Weights of a small mixture-of-experts language model, trained from scratch on English Wikipedia.
Size: width 384, vocabulary 32000.
Experts: 64 experts in each of 10 layers, 32 SwiGLU neurons an expert, 4 picks a token, a sigmoid router, a shared expert of 192 neurons.
Training: a variant of SOAP for the experts, 305M tokens, 4647 steps.
Below are experts of layer 6 (counted from 0) of a mixture-of-experts language model. Rows are named gate (a neuron's input weights, with its number), up (a neuron's input weights, with its number) and show model dimensions 128-255. Each number is 500 + 40 x the weight over its row's rms, rounded and kept within 0 to 999. Numbers have three digits each.
Before each expert's rows: a language model's description of what the expert responds to. This comes from a sample of Wikipedia text that the model never trained on.

# expert 26
Description: Relative and personal pronouns starting clauses, like that, which, who, he, it, especially census prose such as out of which, who were.
gate0:503499505484467496523503580527546472512488478530417514499558491512500447521505507460534508512528501554474476448521434512539527447488584453499481504487541503554529585535502500546478559527619445543563555487503498473569477537476488551559546488533472487518476494477486501542505473541434448521468448544462557506514536458523500457596493482577587457479440408478509482408536457451503481550486
up0:506469460593526429511492574525507494478487475512511524463489514514550549514507508507452550518441568446495551483500514480482527549474431491463503534564511536496557492580505507492464486419469572475456485492469442563416516463560502554486546577435538565533509508456487606548597507475443511484521525573564496473528442532469444521462502520463503511542538516463493517480537558539502508536505
gate1:495478482518531568438477559464531499505438512572516522513505525412484425498488541496498506515567561511543530463558520472467593540449559471520543555447454534532529560500567460433510538493520506446502512443481490533503450540500454540547473492460441522462588484472499485549417506511513498500533499546466474463535507498511539492523460528459556561482484585496467503517447515404538495502517
up1:487523516522510500438503569485465484486457488508426507456557548429529536434496521558538506498450526461569499457535467425466517517481467504525429488475453516438578528555476571521550489524460462538542476435512534562483521454468508497514483409422481543489465542482579485563466509539572527503508490539530523505529416534422459502542505531441455494568442557477440437504533498469471523462489
gate2:563466458439518513497503460521488527505519431522435511439488476505537501499546514470517500473506476485469498455478538497577586461495521564532481443537476489522499580509564449520489485515404554510505529550544523502468474503544443480456507485520610469478435506467490494529462454485542481455498505481559497506456494495485493479515474530452528494493473495492483544508510457435487451537496
up2:542483520418507518553457434546506560520516406490418553523539436490499534553557535457508441513583531553470486497463536502536477489533495528547516501520473473489461626470504516524489507565481525543526564413529518468395473519530427526492476492533543466498392519493454482456504556501535437433503545504467498495502505505447479474469502544478462464499501515498470501444561485512482439542495
gate3:511452493459505514483493523452532523481530509482479454433538514537465540516512474438515526465546537522494583486555517561537553469468492516518483573561483552584520411517583536512557453540478495537466485466442476453488527529506592481470498451516578496581527537567521508538471520452498547489527586439526531514467447520548507567459539538469554500581496507533506518410488506519503466469481
up3:471559501531490465534491461441499537522561521520434486536512487449445514501433442519475476492489530446516445483480532529473515465520545439461511516408467506430487545475481602488507448494522491524550498490428523544489480550481479496474497651478504524536484454516469555452432495454534428476540445483466553463538502534456499460473412450489411493533555532476545487450531434534470515570471
gate4:462511505491459463465466541436521512551523573534519538468539524495535523597503496522464448458505498555538480497465489538522451553482517497529530483518550577513481491509430557510496503534502408490504475502497502510603577540501473536485493411504598541448533490542497549486421522580527468504543486449446463459507519487529571426555515532532520512436492506561520548420537516437492470454456
up4:566476501489508550508481490497515492523467502482576495505549500546537488520443495449488484448538490505542507510489480479496489560487497499518461500540541523483477528488513504544505512557515463465488527525511498505539489530491451483489553412557496541510538465558497523475447398568511511440540476498472505511492472550480566422519479516528539496485465444518468522441462492497546483441465
gate5:445484482448505493445500484489535474509508532502574600501481493475418535506518428453399477526444503537479545534568521563533536515536490494497549467503470506419437460504426465505474505575557581520543482497449521499451484502465510484544538476424490489493514525492564481487455477519540492545442540408488467488444466491521476510512533471589511472563512517503436524580505484551508537540480
up5:416537435501521476509576512510475429459498506532459523547542549532551495473539543495460478552414480471491509482528525557515524458568514478508501431491509542461454497508383453508541520498532485510501467535498525568485433461432516491532578492498441435456553552456469405460492487534496464518472540568465532487454503517489554479532413446591503456516522503547434494579500484506559543556519
gate6:549508517471566488469520497520540533556492515521459478493466499499490402581509574510488489500457498513483477532546467487461475509511482505426512532523585477508544506490491513539518532452574442560577467555402462553473434580521453492559517472441542448522515562534465459426482486583462509470525545508538469488523529526563519522584506520520506507462472401581442558537519534494497458469471
up6:526510486492551483512524509576479507448467515491517450480521534539537466519453559487516504499489500490536534506497544495408465520520517469478496515486507486491544481487523466530538581465572450560471457539494432492449437537465560447494521514429475471478521507465519473407529490504471506450547501503509469483551582497530560484595421494458451499494499475575451566503479476455485416440462
gate7:461458483513447519445482505549576437533502498533490533566405493540500452528483500494508451544487509475445489546493460499535582567526495446464469499503507433494461506476519484521480494507482433478493477482413462524514487536481493537500558408485485441519474540559543442510477439538394496484494495495543538545522547463505530523512488487509595509403489418497509492473485512499513446546497
up7:467533470487542513457472543464438529537549474525474477487514507452544430553479469654475482498468514553474514470522472509496526570544486454484382522474421480526522525546501528494507475493510509509569508484440457458557525523540454515474456489493448475519454536444526498491502467494458479494524492461534515526560513510563473477397492486474525535457430472460467517437540549491506439543576
gate8:512492502590504476490475518397433587493517524500487437499467499436536459501582470466486489529523472510536523542501476535477531535562571532525510465443501530455548520555392524571476551531502528455540543539555463523473498586444480497515525476460551562485550528482557462517481567425507484466601497533493517528458487480455509469561483496532545532522555494526503508497510507549558455487467
up8:531484517479489567542490533565562364533534569504463578500573543534507560513456484476539506506473441476460486415527570534523525517489474362462553468552521488491525455488495518511545433456552471505510463504429562469438547459486546476496520466492457466489474482528519561443478518603475445498501527545493478470518546562493483571503488483458548498507474602537473515515490495419475509555539
gate9:526515569514510533521494517479496513561524477494387492474557476471402534477567470451453573561530550564517533502450433516461507506529505486545531430549502484553441458452547558473470506542480520559502533552482405532454584488549489522455511510479506501493509479560530501577477517557481475584472522449489490575444442446446509475476537566423475531464534515512476536490460438497498488492514
up9:517566461479497519455460444570485442475505463467419454508523459499555465544505459445505562517442561519567447479537489507523550511569410493501471498462559549483508488432513579483505448462503551544500437540448439491474564551520423530512510482449464496556538479474546489525502502499542515554521402578589555524508438436461498530559462480440460490540532480547503540508516515463488507553472
gate10:508555450500498445537560560587536538505477535445543542528429430475401575441509434453509485537522553479450584509476493498515493506486497517491477449525439453501578512390513515482479549547506500494504612494465548465498513429441535443563463485440539493492505478483513490493463487462514481555484465505457481498564504444495560576516551540558497517454457502505446504464564521436527516478485
up10:479495569468492538453553564521572519505576499521454459514405506534448542408517466430468430454483439437471484464494500514572527497538473509501499518514473508479553420485455543554510531510493517459464524496514580515570522468451525455599429481446542472500530464517511616466491416436493539521520480527507510530463496539477551536454475514521533470531530560502497529523540476449493516501478
gate11:520516442508470478469450552515503493516492438471530488466524469486433488491577516358494517430479563555479498496441494525513483550438468589459582530487519480543483456502514492494498484540553530577574477534521492464460502558559492510562533464476538529515478577536471475511575545455565469574482568485515488517479613551452598487510463522539541538404551522496503480495514525506519535481457
up11:507519529525560466503495524502527433419524535605464552457530518437460484507472494564518506473476532496519453543507517512471479480455491479575520496502458592511467575528459541469507491563456453517442536434465489588499464534499533534494487508503511549529507528458543542446434470588493540479496451521572494462486417501489459528508424497485494526506520585472512528491440498431434462531451
gate12:506459503481504529504496541449506523509472551524471525517497483454470519474503496531553431562522532555505467528460520530504488510537490548523553518457498451467459552479493555532487568542591508573515548462492476513530490495429528562498572546431418519524457496469473446529388471473546432521546513447406509478453452529494494544486486474485508567458484532524504524459527520506467444532535
up12:483538437564496482553524502506526493547538524526545462443527510547524488519508504549495527398487497492555583510562494447499572495468530473505483521533483515578518492531578471504505482473385513471419529485479527487583471496578500496514418437493540462433448502463480566469528465495416513416519495479560448520577535495482514482527499482533521472477466486507531572531454436499526559502483
gate13:508485473538516482554559502521586466474553476476505483567370475401497446452497428491456503579521481545424528576520456396474504466456496459553515462467502505508556503559476563499560495493477411503504542518384545602414524465468495521470545517514532489506569538526509526521481496513441432548565510475501509539541595512509508570547417494512568518444480463449521518448469528464492507547521
up13:525484510485485520461457483488426516504466517524425472422627466552516562544547545481550467432480559510530491425522495626485515547563509521456449577506473478496479458506536476561398492495523498498539436473621478433511575491533504491527495458500455491505429469454504491499513501495500520489445508520485491444445433522422528477458563459460450473529497552514451484534483457452490466506539
gate14:538487401525463547585555488444465493459485510481489476492503481390486454485585530441399492503540475462463471501499534521536476480448553565513499421485481484496465556532448534600506501487503538513503588475520501511474505504526473419444506511509452550556542469467470443512447541492500519500506529541492527504429495489448535476502557527504452550489503496555510442633534566502529536508487
up14:513499537513553552507511578528472505547546516467490426438537545497532561546497450483576510535468555552541458518513515500439467519487511521549477488567527514462560402445510522491478502523526533530418477437500569467440462459500525497473502440391530537500440442508455558534520539556534479457540548524478469507542522485534471461496460466486528495500439483438536473488542531464498507484530
gate15:477507472545530548538544475561590538421458503513421494487528539520477500541563465473453499479454439426489487497535487458490501523527539500497527428510425536511495479506548543443580451495516507565519498474453533543528524505516438496432505457449464416477516455474471510495519472427490519471450504446375479485446490504518468489547499469422485489490499511513501482486508503502563403539437
up15:498527521539565557495506495496549503439447476472495539480521514526504443480519462445465503476439464424505511506533480479520452550495505494543501458594466521548517460522549492543584437530449508570523485491487487525463511472533493470484470451449471491506573525495597462465567509497512541499518528437423519472400452501469499538530483473391503497458514517510536466497502524495517521455496
gate16:504496456517517498467511438474492541547516427591561507464597536540476517495464498432461531458427497446529481541535440472527541439479505466394491556521531473425582496503540579485490514536498496540551494477531547504453497606510492533489580516501487447512559520470529511576441500449482487438509447521443502530466485530419527446577528454527575514503499532497502508510469510608524477460447
up16:485559527532546479491498496456493479470522451454483462500529429562446449484520522481439503570470522494472449526543492524472424479438454536494495544539514541513496516458527416520430566473461441470522632493542466499514506516545524451463540484516512492438557560549521435431532467527507549538473498541486476437575522474521502420550478487551505449415474513514504496483507493508576564474520
gate17:533502398496430507510523506522503499453496567489504518534518487516515510511436485482517470494469539514493592550501484502521541590528565547410501419512576489576494555537520557455521511561428574511483492458467537496509483464512480502499551472459516512549577481499474531513499504520435546536583559492470533555532512480611500520532504462494520494449478517517539461542458477509489478536478
up17:453485529549533528536491451542508442504512452509546466488499521445563520516521516579525537444532502479526474496535469510538397513456522465553422573532477512436486477495493468505552449457496478443504499550489516513551525526523484551529422527496498473488389530477487464488521506529528481521461495484514517437437472492505544487428486508433506530533461449468505498458565539532470495439484
gate18:496485447493547502427534531489488435525519489454500500476482499589543597591477567484453511471542509499496502421461510501574479542505502530555521500471515519485556475495509571581550475512545576502444524537550502440537443524458507503507455450502513423449458518525513535527489546459461464512558448517560488511542541469473502504526447474528525574517500410576484462510545490496517501533443
up18:488513531572448486475487539445547533498488509511576507483454488563515464539484607497486492542444464481454413467517511543445503531472512568472516538535479481452497392489564472441529505514485415540566523533522500514473507449477409424393473496488495538497534521453412514456602505439446515481473513531515489461475536496482444516540494466488537472484510516519571540496508485521490519475542
gate19:447527503532513467552488542548469513487499423550527486442479459376424466468481543492566529553522482445516468441487488450500499466545618463526505508486542475562627464483552422488485525433516494493552477480464516499532450487546463546524540543472473446506554514534483440489449373534404511530474488506485494521529601511480491485503533476503546504454492501527511494440551552555479503526480
up19:492520513489509527458504443516381479440486472563514483465485456494482514452528538538544516492516490471463491506564498542443513490494523497493525496480492533506477484463570515484552521514497441447493442483560473516464426472473525502561517491424465510525468452513495444521472452494495521469587482418540496543545584589457459496434531491426483512486511499541514526463506533483581507467496
gate20:473533505474529528516482530574547487497453453525484445480471571422539504548526508493509508532542545478541504560484510563511471494470476473454577519527526557520482480526566516534443556498515431568532538511496475520434521567550499504482551461505462491531571563455469533396516580561474566430539487475477533429503539463540527507497471518487473543410551489584519499494521488526553384460509
up20:551521514512530533466496484562460472453487532546518522489536445437429462436447529509506537439406438479468576551478591464457504427492550523495545528534520511507502484532553480476550515544520504466538501539477557478483448459521479471511497457454425537515456495483452396501516404507477468562435495423480448441423500543493512468538469491472496518553468455510475577485483529490498545473538
gate21:487543474511478540439471486515529506396517558484536459505431468571432513451494592433550461507460480502461498534494532497460537502528493506521543536537485464539554550441491554509510531494518461508519441545480556546502439409478523455587444446508444469535497489529479514492422454434430477511565484463493535524474501489539525497471512484519475515506549519507518531501553511613524481544469
up21:461552511522442538492461441498480515411502581509519485513458495548450526515429554491564488503488492480468441542470507517461480546491508505485526528499511424546584507466493553483517506513567492475530391507476614520495453449490465465529466448481465475490504471523517497454494494457396472497544497519498534508546525495537509530507521522488413562549538544499527575487539523630500455569487
gate22:476482379510535510557533568537537473479442453482458480528462465559448478525558416562477493454471466500510506504515479469498569451491462473491513399580459518475524503482441497517511419586539528497519515472522505536498514490535470527561536515509528474462514413520499454525483467569518543476548478476531459493547461500481517584489458495509497551559496455473456434528556511470504519513440
up22:492479398549529542565506549563538522504466487506411470559488455565504494493539458488538483456539497507506525462487456507438572450496402452526463460492466500459447521500466516478506418551596481459479517481465518530498514514524457537450536561566569436421518407541483467468523417520456496520536481470557476506484473507454543515461434499473458522456500479479492440526591439455440520482487
gate23:500549509465485517570641577456562544516538438483550472494490466569528563523507487575501528506523474524517510502500476461430547508492517531458485549431521451498487501527459520529491525528475500467545537501552562496520545499500462532461486443504459541467494505527494561493523453439449518471484480547478543457572520468473530520577496450501541540436489554528607504492466422483517492458485
up23:480494499581507478469422492524491474512490497467452449452505545422551432505474549478563486502486530445507486492521520529492443481531508547582563496493528543490484478488536470422429475478473477474462449498515504513483532439443572504522525512503476555477490521434495548512484577508521510499579519469518513504461474490540488465433498523413448480489528444472477490510529500553495529544471
gate24:481517469466517529515461525466549447580498465498458548563496481515493466485455514497446541470491508495405552497541485525506450493472492500440467436522488548554553473513491481542489541521538494486502486465424566514491435539502494516498540487507554401522480521493551495534454513576503475541508507489509448515483522493429500526607523507498523530479544457405557539514535508498509549508513
up24:483578484448529513474449523526564520562541488508525466547544445457554525469523547526448575507423555523442489534495428465481387488477499538462493493505506485543508489430522509578536500407519528590583532478551497545452484491513514463387542499490522473470506459467512536582495508554480482523469480526591526541532469443569539522562484538553558426477467466489503508476527506409493481540482
gate25:536532438482531458538473491515533520557503493495555464505503521566491460504531459479493474516522498475510501510482501534444491569527486513466491535500545462501548462464461555469438510471506518520543523428444526458437576514518516494536463468420540415537553505570463530482565521542471469431499555526507562524548419525533506480566480521607541450455476555523455562478487510509474503475434
up25:505506495531465518467530532481558562527485503467484515453441435452409501485581403483468492499449575527483437543486509454532492462497454488414506500482529492545544425511442451506509536433571482510535504457479495494522502406525463527490507486462483510504511476491474523500418555536486573526554454556466492493467495501508481528484515493422473596503446441472492465501466493524578397410486
gate26:506481504469513514426510527483516493574462482459509494489421511574485517489477509441440575549533566531395523535534428452505430463485469603458517449512482520407523516475505487523444451531527534513557506476524609470487522515448504538565484511496553474459594494549463516536533486472527495520425542566427458462441470430485435628542506495475509519498467517516475501514511479522482493469440
up26:480523492514476520528529453520473511429552500499476513520585500430511507473514503534527434479466481464560519489548520469542580527490498470599428536472548468556473468525501526472559558461469464454413524468477487541550530509499487490415520493504448464540419494421530475469487491513470549528617483477520544475537522529521551426481497459518423544495508483511498460541476515488524497591547
gate27:589458477443529543575567566544546442376413486496544470535470555446492481545508467540482424527506528555461587567522518500476478509512491546482522566549457467481517537503494511557428485453529455536500482489485442492526473504459451566479495445553498491505435489440574459422511470557487504393506487486495525447524506534453523505512494469538454528398487480521467507502484515452504530429517
up27:463525551578525443508463503465464526567532537519479533449537508569572495452535562475513560506497484404513481508526475585502546471476515486563490475423537494501479531464531455488487547498539498557442576522531498533483538415559504457528542550543433529465508477553483490560539479433512475593512503541519475533454579468507493460490569526471476484517524512485502523472530443514472465583505
gate28:529503511448509468473534471535547461536498511516514544567487465518423553485513506480554542530502443517469503531549526480456539457526583498488508510560455510499516481442426455575568544520449425479454498516471497519458525486457461439557503467555503416547540475474484455456454449470484544568481469489454463526537471554504451485514470500514558544552573436490475482531492502485433510427430
up28:449493519553464545491457492485445485462518439502497453466529483499555469479466503529491465522478565477547486505455457530514456494472474525537528473448531463492506539537593590483455452459512528461532508473499508488505473568511554542440503535458500568504478558465499510553544542519561480511507465503508527487414525424467478530478553492437503474424421549498565498463489453522550463558586
gate29:489566425506580468538535469474508509541548525489476474449501463408420532487505480485474508453449473568470546535532505502508498489503521509476513534499483517420579532526508483497536539504564505507450451474480438533453448505435524411535471523544563506504558487550568451499485589532539537512487521485504427490492496422502478561486438526454490552535415544559476532458559470525552549483428
up29:502473506588422482502502480533469536468486502482541426543544487469510466468525444528513477479506461522497498491508450470447507435483521541416546386490552540566514518502449484500508538504503502560506496475478458554505524458546462497415501493483484541517553553506500506500497491552530590460568495563495477463543524518543513490537479487461498520468510559469534487520472603579462550433475
gate30:525534498474494539567555540525621480538577504484474475520485473504479474521456518466480522464482493488478492494467477570507548505592506502480489525576477476483494474468502598548457508467500500496520473469483502579500508424448480520587528485461437455506501533425456510487493505480526503493449485519521508475541464551435504523452482477541597418486502515534491515529428479518492513517455
up30:511450528503502503555513561514574473466536446534472477477532480503433542448454561489528528490438547399508497503499449483479527451563475488550455591586525526511509536488468515558495473469467523567518539560550589515520532492424440550508522471488409371527462566448508544420479548484529514523438518538554574538514461522430549493492457519535508439400522491489468527490515468467431497544462
gate31:509495484559551448491493460450464521427500531479524465525475474456481515502540571466483463482425554571527429498451517464486518537469501536537483510507569515493551519429555491491458487439492465523514506551435506559494499542470522495488427463487477534439481540452532542450543508544456536487571443489513547492562561526579456504448454517494537474476527496500504426584509541538547475470450
up31:505499468530490449502507406501492434465501544403424571558420467518489505480538487429551507475441520515508459493517467534528443466474530581521512458542543549549436503481474515481514499560532499471477480459477524543499573521565579495446477424552520503525505494515540487432565441540435578514502470467486483455500519535455461555437475523485468562436563472519538485492533519487545547444466